{
  "d_model": 160,
  "moe_layers": [2, 3, 4, 5, 6, 7, 8],
  "routed_scale": 1.0,
  "balance_bias": false,
  "lr_router": 0.00118,
  "n_kv_head": 1,
  "tie_embeddings": true,
  "beta2": 0.99,
  "weight_decay": 0.11,
  "decay_fraction": 1.0
}
Below are experts of layer 3 (counted from 0) of a mixture-of-experts language model. Rows are named router (the router's row for the expert) and show model dimensions 0-159. Each number is 128 + 24 x the weight over its row's rms, rounded and kept within 0 to 255. Numbers have three digits each.
Before each expert's rows: "comes after" lists some tokens at least twice as common just before its tokens as in all text. This comes from a sample of Wikipedia text that the model never trained on. Tokens count by the router's weight.

# expert 79
comes after: "\n", "year", " two", " full", " mid", " All"
router:128123146132140163115117157117115154116108131156143087152152151150092138133135155091152147141156107094127115156084112143114152096130116101112114112085102116138129117115110094167087169115140120133124104149140148136119129110139159119175100093170126108092097120123149113135133117124086120183139147097152152142151139121093092166112159140158101094095157091078081106113087153149141106160122094109101142145105144147127171114098112138163097126170127119138117160083116121131141120145088119

# expert 68
comes after: ".", "-", "s", " (", "'", "x"
router:128124102156139146164132163120140138164143166146173134102139120162076096128151168155103159120135143096142123121114162107162123161157155148123121146109128087078142159151156137136169127105111161127146097135143103122135139111104112169158109101083107132101081132163160107118089152143087122131109151138148113152136174125091118143124103109166151139138152099122144109175115116122143100147150156103105130147161084128170111153126132146139095093147176160134131148118093107125138152113126126

# expert 90
comes after: " ", "-", " (", " \"", "===", "^{"
router:105182086115137089127139121135104105125098104159093109157122141133109104147149111111115156103109107121161112133123150114163120137162128164102120121142147107120146166109150114127104157114148152099168109131169165079169115159142134178138098133105135113144120130112167108162188121117124084100139166109105145144129138127122125154098160118163110157091135132142134173134117134147163124123155130181099124176135143081139100157078124126121134149167120146091133158156127121141141148161107146

# expert 97
comes after: " in", " In", "en", "In", "in", " on"
router:129128098092149101131129169080125141132178141127065133146073145111111134092119105133138173128132149142154125144100121094161099168129146158107107094152150127125080139124133144121144138104115148149126105141137116120143127152145090160160132142168097142108172109151159103151130141129095131103140105105155109124095193114090107099135121102157091156129147115127106125165129146161121087158106145094140153119128117083134101168109141136143132099113135162137151109123137169121118150160082130

# expert 82
comes after: "st", "c", "s", "r", "br", "b"
router:133105122158102152143134088168133099114107144155123138106085081110128121126101153114095127072137124102117133093150174128110098114151094121173123106159115129096126165111111074155115142082121187135136128096140156118087108095104129127134096165129102122089114122139129154105092121113120132164120129153123178125104085129140124147128113129168132112179125145119135154144147111154143115133142113142095079162143132136123144126145160144083093126136143132117179173123127098130135147153131089

# expert 91
comes after: " Al", "al", " El", "ar", " Ar", " Bal"
router:177111131111106091135146161099136164113125171156134127157091110119145106101107133118106134086132125141147154100118095114106154177122124169127103108141135157114083128137152107156131145173144172134122127098160088139130138083123134130140083119127129093106129131164108107087153164115108150132142111084125077150113163132107153112109141117155129105138154158098111128139159133142090106180133131098152141111152091143173156117120143127167120146128099176120182127131104158148129141157137121

# expert 77
comes after: ".", ":", " of", " |", " \"", ","
router:126080100119081108128122103110124145130097123158084153102127110098120099143146135139164109121155165136142167119117173100163153088176137149131141115094156091094096122147161120093160129110118159125134075149146119077138095118092093121165102113113137112154117074122131124104163095108108115145160130110138132101116130112079097161133133095160146147114127151170134151144130109130142138101120085105123135174112130129149128105163152153141134120129134146146122167147113090132111121150081127

# expert 67
comes after: " T", " P", "T", " p", " Mo", " S"
router:172139112156097134112139098135163123130119156123141121119081150140098099128082115137110102121148091168123147088140098092110154137118114142172162087150131119094107096133123069160131121134088164108165161104073130153145085087166120104106101157168111126108122113135128152117116123098169146128129141107134121177145115113116155139102125104120078086151106153112163128132175149143136105156124149124131107130131117109105131111133132116148136105132110137084141144123073146127155124168127114

# expert 94
comes after: " is", " as", " was", " with", " had", " and"
router:134135141153118115121157113119109132132093092121158121108175111128140137085142139112135125111120164139148097132154126187180140139129113141112135120113100128184131137161099152135150082170102131173171104153151094119094089110113139150154117125109098155161112125110132145192084125143149128107133094129114109160170112138146109122127120111102140112123106096155178116137104152144076157115083143103118122131109115082154128127163144145114173125116173113106125106120140104083127111111102109

# expert 119
comes after: " ", "-", " (", "^{", "/", "_{"
router:114079099158118143079153134104160156162099097135105115151133125109149092148128137112137146126135208128131118104127137108162102129123145128130114117174131114115145191151178114111142152102148108133160096098131088096166147080082126148118117137132141130127123122136157117144133131121107100157137176134110076136140155078094107154109085104152150119132153157159131125157128137123154105133143138124140135146136137115118100152143151125129110144141139160113122116118121057160148130156101081

# expert 87
comes after: "'", "’", " of", " to", "ing", "("
router:150086132157132130134165137131152160151113116137133144127162141113118107146131090101124127136102163105131134118124141099137157111145158120110150135114133146092122136165149120095168142115152129113123091162158073130159171121099111132156100118096115131149103178135136126174108129148104139135121133143154135154113119128068089142116133161163142178144181137119139105147088137078122119106107140093107160128102079175173144187146088116125145116117120147132151130140074124090128123108116145

# expert 95
comes after: " the", " of", " in", " for", " at", " his"
router:129149147129144111146131121122113129135151082140087148139083095107114130110133165125153100112108165162150123165140154141146169107147170144157161128127135129125102162099082128152145135117124120170105087136158107097099168151089087108183093134060100110179117161136150121145105112176157103129149102127148169121147114164116141139134091135140096123114116153120166148155121120118143143091102131131106139110097116151108099091113117113145113139100133101111121107153130130150137129079099131

# expert 113
comes after: " re", " a", "-", " and", " to", " was"
router:131102113156120132143113141150157149128126125137179133141183154177119154096137130090133107121113139139118104158126096116169109140148119142116087147099109170184117146091122090102130149158120140116132136108128134130119115106150129089121137079132081081116108116098142103116112102105143118103135095145106127096133145151108124143135166123103118102092094123121085103128097141159167149103137153125117135104130123109149171156116162123139091146178175141157091161101155119079116099094147123

# expert 123
comes after: " ", " (", " |", " is", " was", ":"
router:124079108191090145116141136114141160145092115135118135144127099096133124137132109111146139124115166126136130104138149096155117116154139134141117122163152090106129171129162121107166156109132137126145093075151121071173133084092113159141114139154127139122110127158148094135160106140098108135167168124100097151123173083097104163114109110150140128128134139177136111132105130150159104088122121124123127170109144143116092154121136099114130162157113152144122163144123082163117126171095097

# expert 101
comes after: "ed", " in", "ing", " on", " released", " a"
router:120106109179105108099144140128127159146112124143135112136136116104142141135117117102144145113137183156156108116140180092160115113156121120114128118165129100149134176157153111111170136102130109129123092084134102072170134102113114162162110131140132168102101139146149105150177104150079117140185159113134096132105162089113114164129086111149158139132133136164114144138119103142157106090114119117141110166109147153107120126125143132117106139146137168135135152151132087154109120176086100

# expert 84
comes after: "i", "li", "ri", "u", "or", "ci"
router:162160112123157105128130124121150163150173134144151157191145081082134106159118144105147128087129115110121154102121144095134135134162124133132142092138131146093144150101146151119124112114108146130133143082133126120115161125102122093105130131151127089114158106171141129117132150094108101149154136131167145125159116107145113092179099104113138168124151133168115127109134115125138122087099154150172179109140090117128090117150140142121173134097124161092121115135078128149078138172103088

# expert 117
comes after: " A", " Sa", " I", " U", " Na", " Gu"
router:139150155162100150147112144154151130146138113073119097138105088143100104130144126149120121152105104162158148092130080130086119142117152131103109111126149170133135091133181098108134135146166121157119167141084104167120116089115126115088165104152161103108148114155149067108136110128145114137104097134104128103152103105112117108124128112123108115138114125129125141087124141140131114117118153130136128165108139064098134155130127082167192150142113140128125102119149148081157116116159170

# expert 85
comes after: ",", " and", " of", " the", ":", " a"
router:133112106164090124109144152123142106118111113134136122113128113113126126130153148095162168092095163145160069099114141124155081145150148112127112155154124101094114150165140090093157161115132143119147095105159138078157131126117136181134096096133090131135110124123151100142149152149092106132168127100113108134113161074116092144110137148130157113110133109165108106148130108170142145083110143146089088154123132114143124153095149140155089133136141166172117147136144085098100123149117118

# expert 72
comes after: ",", " |", "-", " of", ":", " ("
router:110077109178120157102145133097150154151099119149099121134113104081151108137136132095148147126123196121131117097112153099148124147130150123121130133174123108119151160129177118109156143091129110127155101086131102094159130088084119167117120153138146149131111134147151094127154126132098084158129181131126070138131163082089119146109089097153133137132156156169123127129107157148160118124158131120145133169131148131134100145120153131124113151159110145140121149126125094156145140177109100

# expert 70
comes after: "s", "t", "k", "z", "m", "ap"
router:143153108089139161173118148130125126130165163147135161157143091103093108171103128127133122106113153110120142092149188098125130106097108156148163098090155148095109121129147116146128139108085152185169148122129121161102154131116105115125111167157124115178153170157116131085099139116144117146102144132167157125088100117117118127101086129148126139167130120138103141098165102130103114107137142124154104119112118143116100114138107126136101151105114142132150173109133101148148162158153074

# expert 100
comes after: " con", " re", " Con", " C", " c", " Re"
router:139169108094133109131140115128124094097128118122135131127127156153164142106151163150086066154107125128149115111141117123163111136089096140107174104158140158150091081095123088127131138145147114150115158119123141147103138132176163093117173142131104123105143127103129145108179105096177116072113097111122126118133167146149170112151137124141134122088148158136087113113112101117157137117123162132104130072132147092088164104141128107126135108158121125125134098133136116111148141077171128

# expert 64
comes after: " the", " a", " an", " and", " of", " List"
router:166084130117153117114097156149139100130101128147154135140085079092130130123136129110137150126138171170154111131142156121123115101146133122111139127114127113112089147092122158154097117116108163170116121111166085129112156093168097152195110130121151106167132113151143129094114114146097109141088092127154182076130097142155141128098092116126111127105143157150127118104154134112128145079155081123101112157107137139164074116116154096136119149120118104105155088155142136144128119120110134

# expert 127
comes after: " ", " Che", " sub", "che", "w", "g"
router:138155122106111119141108162122152114118135174131138143155135144161113112099107146138058119138126112103145143094146130132172112153128102154112108114125132143153074120103119137139110104175095122097123188148125120101139151159131177120110173107109101113178148149134157159163119152148171098116128175095155117119127132098125145121114096105131101138103124121136115102104103095133128138136138165115109116077189173082148120115132143131109113138168103158166126105127109107104146123094135114

# expert 107
comes after: " of", " in", " to", " at", "'", " on"
router:123084102155107117123177125124152148153108095122147147121124114162147121121146154128163145148148181121106120157150134112132156123117126145148111120131138126096139178135157115094122146111153141130103085123131135162150112126063112137092129119093134118164167117109140121160118133149086098127132115139097092191138146090110123142148120106147133117110101105171173124180120155120131093143114150115109152131085128114164121152151123121136156150131150162179128141188101087142083106147108110